Below are experts of layer 5 (counted from 0) of a mixture-of-experts language model. Rows are named router (the router's row for the expert), up (a neuron's input weights, with its number), down (a neuron's output weights, with its number) and show model dimensions 64-95. Each number is 128 + 32 x the weight over its row's rms, rounded and kept within 0 to 255. Numbers have three digits each.
After each expert's rows: a language model's description of what the expert responds to. This comes from a sample of Wikipedia text that the model never trained on.

# expert 45
router:132074152162098053081190085153115141124171097090081133150105043164161135174149128158114126130086
up0:123143158122182147129146097129091149111108161115188042128138101184104184131143129119111143163124
down0:132116132082098178113114090149162140110139090124136181136163136065146137164079149145068141072119
up1:145102127120113140103157173086164150086114148134202097119121120128181054119126171123157101139114
down1:072124140066085112172093097171144123125143084115132146090136114085142173157146042109048141167120
up2:122164176146160123174139153102150149170089145129125067156172134064145090129133102127109152112132
down2:114071134162124123143130166188114097169151193141137117091102106162121134133040127125133125130089
up3:110118164116187125134176156145142149130109142151128070159175139184149137113188105137157109169117
down3:101149136107204123141040154104140116218109192142112120173133137160093125097149092128150179113183
up4:140171113145102130135136125144141138134125123056149114122110112179179130109134122147151106118109
down4:110165118145177128155071096069124129139161100133171121177162095108077131120136198122127167056128
up5:164165144107137105151205177053211138132127171166070177058143187121176081120163111103100113148130
down5:165111100123160067067206080083161105178110154117107159147111144174113107123102122089081164091180
up6:090106091132156147128052162178096122236135124133104168151146130056118141110061121139051147084101
down6:143174136152203137162164119105109159112147151092108150103166158133155153110198117107178107067163
up7:130162184105133110099134085100162124088168134208143097085147132153084103146154159130120079188113
down7:096093155110141086150153094145088112086127163171113097145130144104122122073118166089148101189137
up8:074125170134130151161176167139144114122075115151107129111196171140176168120182114173107166180088
down8:108157131107200085106080175068140150187101190149139190140158127123111106132126134146125172104167
up9:144170125112094084139110197119088134077150129122102145079187107219059154123125169169173059143134
down9:173080163140115116136063161048100140067132150132114198206091078118160150151157132151136161131138
up10:199199147113097127152160109227112169123124162100118117114144097194112142125174141110108179129137
down10:091128130096201167091147136074175122109141086122119102114105151135128145061110162121133089150110
up11:139135175105047075140180093104158174092126148106074146103112109123188118149052167118087101125128
down11:091130142175166169141053113081129101137142134141193055163149102128098124099131156144197092130175
up12:135182194120097190134177146082104153093097137182078182115120136095138118144109130070166102117137
down12:119194120129091120123070171132169103118112110144129112074137136140107157106142120119136081209168
up13:175168116146119116155152111141103131097156177178148136108203138170122152108127170171096102169135
down13:093073113192127112126119162063123162119131163146090035148150152170137066117127132169190098135119
What it handles: Word-final plural or third-person endings s, es, ers, ies on nouns and verbs, such as locomot-ives, manufact-ures, Gian-ts.

# expert 3
router:102168091121167128093081128108197087094149123159084193168121085135117082104157109155190099088106
up0:106100137102164112088154163145129148075156084119123127109069129100113106173093141163130151157071
down0:091059133123106208144167145142153114081147095134088122133141111088093128185150139142077171119149
up1:111097193116099100125154135148101200142125108144131116101141116125145153102110185109161136165168
down1:119028162195182145183175078176121139090114165142087071184106152102165087148186163156151124110119
up2:121062135155119125136115138130123205173110148112153149083117139150111106094091191105105189124173
down2:156102105175112112101095103091089064114080121150164121139093063128131145174135160126149151122141
up3:127153147093101125118156160133167113222171096185085156159135147138159094086102145095161074120176
down3:101127127129154128149190126158110076087137111124147169168135175165116123171175136120139119127072
up4:139093184068142115171154104151128174123128123155113118081138123160184135133153191134121165192133
down4:094169142093143097134201089132168144121168094137079110128088118087122104160137195092097137154169
up5:110147140140118152162104061100140087138105141170091126131079131129108148051144162120126134192133
down5:174168185177199164127076221111077168164092134111143164164113095100133159135115156129134131141157
up6:119135148104156066154107109180138130159112049106114165097067132115165084151130136124191150166167
down6:139083172095091101151122132175117145212162083139125119222145146094160126174117148096117148102089
up7:136054161129203132141144095114142174106098158130140101075140120102125120091143165125113071159142
down7:140172111133129136155092135016098160106122109156131138097118102079120168110172181118169124146147
up8:167130153083122086143143130120134237146099155097137140096121175114117107151111191126104141227125
down8:122195144098107148108127155201113136138106138119132197139137177148115154200109154182124094132078
up9:117069158082164136122125098143133181104111185131099105111118125146134098149158181142102154196151
down9:141134174120140177134126146073123145089158113137129164116182151102118149155121130119150105129118
up10:145141126107110128178134156100161172187076184018088120126140129146163113128164108125165125131147
down10:121103117157068131150129107077147128110138060097179140114176122108084103114102086157106130087145
up11:138070122110130122103114162165077132133130162113100114091110127132111073108154129145181119192126
down11:124059132133073148154049150175161088058094103117160154066110099102072165122164156089128135116188
up12:155114142119158068178099050108187134172092077133085109152073107142161076123075183171154106126176
down12:129148102130115129079130091145144124192108174159156102145134099055189195117127176167122147140146
up13:142153138054170082139171125144154151115179075175047133091099133121162099089053142209161140147113
down13:141148120135158142134095157110093154130078079131064141111126150083126102164079150151182218154058
What it handles: Particles and direction words right after verbs, often in sports text, such as off, out, up, back, along, down.

# expert 35
router:131140169178177041118175158146111105174140154134117147077154122114133107085094110142142100181089
up16:123078122170176083106090114164166194116108081146108126150086101084196094155153126171150132135186
down16:129141153083125118135164148133165104151101162125092125079134109177118134096082097138157101112032
up17:127073095129111124101138128127229142159089085135142136108147212148145151130134125117140099144094
down17:131183137136143144085100166125143130084140114136125173239110129172132102138169155128138109098129
up18:109168111100090154113118092120103140117155184075124157115117168135070104109104140186172134167117
down18:107088084079148162149099147140158117124100090143129133078111128156121126152071121135168177156147
up19:110122140098116121109155106193110117115137192122039121186077122163093125051176140168185145126085
down19:134128108126130100120190099132113141143110114121159098115101120150074129167118095105126165173190
up20:144145205135157120098157146154139157219200105166094114128131134058158102143142147140114108166202
down20:160181156112156150126176112174124124186133188144083133125109131093083183086121130168083102114129
up21:181138185164150101140117134154136140140196082093126046123112142101163115088124129211112098139114
down21:135110171106143166132108112107120107178153185151145141120134142151108142127080112087091105173090
up22:140156109183065089164210138121127147075133128122110136087144115154180128129192148110122108097145
down22:125110119190122220119128087142140102082132144086094141116124126175106141104142160204094106201126
up23:179145163132060088157170154117109190104066147130071132104111183129128112072172143184143120125087
down23:150176110124086164096135081176147176119146141149085107097145157100160143137201135115175115197113
up24:153158070135115115175086127141151119082187116127120142089156129135153078118115144147131103109133
down24:151105127079121137151147144124108106132120097120133148117174142145168118123083124147128110081123
up25:117165199164173041068102163148144162154186072155119135127108106123130133131093136102173111123159
down25:147077148132119181144171108097126145138122135126154124206129096157158131162082119104099117133137
up26:104132131060129087147068092148128162102136097114147132083098154164125078148107148176197199111132
down26:122151128112132152139122145159165134141159145118156057163087160120190124137142103119137079145069
up27:135100134088123099125169126150103207091119126122139116131148146155094131151152157118168186084107
down27:114190132125118155134168109085132055127165080156144076146146127115158108161123121095120174087150
up28:100149179125129103089171122121119134158129101164106161087172134141069124120153136150187110152118
down28:133147123112130115173198082131174210162142129153149128146148115194138108197116101085103169162155
up29:169121147102107114154192094106140161135079108111127107056137136200105094096106145189129159090121
down29:100078138098117093112192100143141169113199125193132082139109153153237136150144114110178119105134
What it handles: Past-tense career verbs after he, she or was in biographies, such as elected, appointed, won, passed, founded.

# expert 5
router:142151131117128142096137096116120098165153131123178137175106153096125117135168078143078085086175
up0:124161190114125116143138208197104117097138150162128142124083077154185071069108142134095134149151
down0:121111118136099188169135127169107192139150227143149097103169137094151129150108151155106121129115
up1:155148076166133087188109141138141184094088179174097123133166127147165119107125161105131144119130
down1:108137104138140108058088056178105110144179121137092134145115102103114128179129097150118171112191
up2:158113187122097073106144116158199145167068146079083117057080137138099110136098167120146173131177
down2:102146155082109146101127038185179142154112136142136115130121103102186146161149135099134187141141
up3:143130137072146123176129130133187129123177176071119130105153139155166116171132110126166080127140
down3:079048129116178167161127121113166172141089133150160113093138140190168116128139102048098161100093
up4:146164141139033085050135108103120187112163114138145138103152164122144088113148190178099115081136
down4:104088156084066145143124123046123168101188162133089133100174129169099121119192141155129129104133
up5:184136148119163161047187076109100194148174147185128094128101141149177145155142116060104113111097
down5:117086126107089107136178084181115146129091111123135173159148106174100111198127077145080168168109
up6:118027215093163144175135133163185099150106134127135174113108148200119099122122127090074106144100
down6:105160095138172124066163194100101072068158147129164149137124115147158147173129098112129099093168
up7:100124146109139147151144127156197143094095123119124132078122114085115125175131236120152124162111
down7:076098098149122171136142133137078162121133064106189096158138184175081140068107100136129122122144
up8:115148151175126154102152177194144154100112167154077069142154136123166138124121131097165159164137
down8:171118099136116096165210094071169151185135132145134170149153144135091118129154172170164190147111
up9:095188136098138100139145134140132101119152140131123050125120114142175139179113151152158093170113
down9:135109115129145160115121106131173087202102142132135113104096124119128134139135130119165174145123
up10:112167166092090097119148147167128140128120164153129154076135144168152123101131164134168121157128
down10:131119148102128164083184095102119180097178143152079095096150088127165115132120158141126136084146
up11:133105161015171125086192142109150146161165151108158147082113183083120152153143193121100164126155
down11:199154126119158149123129108076127113135036141167127158118095122115152141145164098173221101116130
up12:154091098129110108128152099139133155110147124092110109154147090125120123135057158156157107129114
down12:166127104137160136099164112167138149136153118144139095127112167107130136043149178132164135130155
up13:116119111156142092147167114129144145141153136136144133148159170094079228127150183118097138163104
down13:142155109112163222191137134125182174178141097112102102052134136177111138197129120143109115133076
What it handles: Middle or end pieces of place and club names, mostly English towns in football tables, such as Bur-ton, Brom-wich, Birming-, Chel-.

# expert 15
router:147114135115136174110206109168090115136107094114190082103058106105170107140104116140164090173143
up5:113114156104070113132121161074140135152108118126128145095085100132102081127128139219173077184088
down5:150142128136176135145157091130069108072036147135132091164081117152111142106092170109118113160104
up6:128144156102124077157119161163172168156165166134144155119132125159191143126162147106081198093125
down6:109119161108159138130075166124142163103105149134120142110154097149073128094135125095103138066103
up7:095095120120102127144118145116133094162048129151105134112132135128143128134133137124147143163109
down7:117128128137085162146086099084168094173220114148082151091178109130163126117124153123142178116216
up8:133142136131164114097154117135126140093136121089180134155139141145126130172133132167101140120141
down8:157129207078149146126175089196165114095140130106129093119101119125098092135118135142112138168127
up9:082156139126106119090129155167129137133147136186136096154092108132137065116115131219164151146128
down9:182123139132116144170205165098105132063070138122105155102101110166051127121109169166064163148160
up10:065093137145116103166141217089111156118103164175133162092152145158191108096176130103194078156149
down10:103151083135102058147136099118126128108183146136100135143128134129116075167128105192065105111146
up11:112135171095101113146158157150120178121123140144164091056099171139205096123102123163138083132132
down11:145101088207152155127125097064122162091100120117130132138149133186104107147156153087151148122052
up12:092200095130079104119130131143149149118058138177160179142091078139139155111138124167149126177168
down12:085061096136105179136116095140161042164148123116094190072144095090103166155088126160140158153160
up13:069144147123128063171105143179158167126166149182072109127130147162121137108170170129106145136103
down13:118172190196149134118106134155116115126145144164086107167081101103181099083136139094116118109140
up14:108141172123142062153038142121117143125109193117079173127139127195135105146164158163106163107108
down14:125090195102159163184125105107176076139111120140189176090121143147148178155097138097143144071163
up15:113140124066137087094078125159152157125129151149109164120086136161119107131139151132131167180145
down15:120135161064135140155181149094137106135121125151112157082098177144141098158114153107106130115072
up16:133111127153100119150129175131113140188173144118178175141067068170076152137175160096158153195138
down16:140130119169102139174137092121135147073104109154168109202116141179133137152068135148122104143132
up17:205183124122141132220120090098151124085113107095121096126134158178106098123086142139139126150101
down17:113146153111126168135162164152119135110112099161125142104100109088050156122108092180137087121225
up18:159136213136105122126116159179138126165115126116154142101110121155168140148132133136104131146152
down18:168124124160143212124104194093107121106157144106215136081190120192145165084101115071163094148119
What it handles: Short vowel-ending syllables inside foreign names and words, especially final i, such as Nalb-ari, Bez-ara, Bele-za.

# expert 12
router:106143096108172175090139111140116101144136093222171143164105145107114171122146077135093130071136
up0:162126192072111085164139143110110176105111170124130128087105148153124122152113192158105135148137
down0:143137143067112133103142172134180150095069116129193166128094111065155115091093138131170074175104
up1:141096146111089130107188176107144123064098172157119141093132124168115141097120161138150136187150
down1:120159108161107172144089092126076069098132175113119155137144085129125103196152111192110108125119
up2:165170163073141105128162158180144145102132175091136108081160119136118139164123163127131152157123
down2:122158160100150163154137118075127189120147112135148137081190146078130092157139078098120088111109
up3:097140139135059067128159121131182179133124169160081158129110150162098120106097191138158145153129
down3:141127156115100167092108142121171186103096093116188176098112140090063115141096131125124148151143
up4:117190123113132110066142117138241143121164146158108139103122103136158122136078131160151092159129
down4:114099136096155158169098153108118150042171029150151103080112099090195065122160130076147149180139
up5:122141170107104071148145159152165165146112140107098130114122124182129102121118188124127139168134
down5:076172112127139073134121133115110152125038081150152071098170037106132134079127113151122141156094
up6:122110190089146061129131149162174182130109153129116120088119107173160104141134201160156152138133
down6:117178155099176152153151194112116190128043080116156137074164085100175092065150160136118090103082
up7:182100190064116126187162153177132137141141156056143117099123156166115116109139152137140186120107
down7:123109102097154147162141137127143141122118170122081089125133143139143108089095145101165150155125
up8:160110162121124115149154108178145168171085173095060129071107168164145095135103138142154194146124
down8:124147091171150183164130079150087200145128096091103140125181109129138142146097126095129161073175
up9:169120123134057112177117125166156107165105198123152137119137076117132116081075161144085195145168
down9:129107135122079168146093139135131082128104134146101204169114144136164095147146124154175109099109
up10:154110164100125063115217109143177150158130168129156159068140096107109123125127166146163138133133
down10:104165149093108165165089101111149093154126128078114114132120142181110091097161180103115157036145
up11:121104137123119055165133115158139206184144151140126145112121105150153148113123196146126162153134
down11:114121191067107208148163126174093170111099096092103101096096135094119127156072094093125148138152
up12:152126209107144083147104155126153175121132147193180158087105122142132061119094216092119138122157
down12:130162145150043141100142144221136129178138111113118099054131135146128179093110138172136113101096
up13:137134201130115079141154120148157191118113154121124095116106093183126120153118203141159140159152
down13:096208166104135183087144192142113146201091115065149131121196064106147100102160135128118180158182
What it handles: Numbers in table cells and dates, such as 17, 19, 24, plus Cyrillic byte pieces and single letters like N, J, n in names.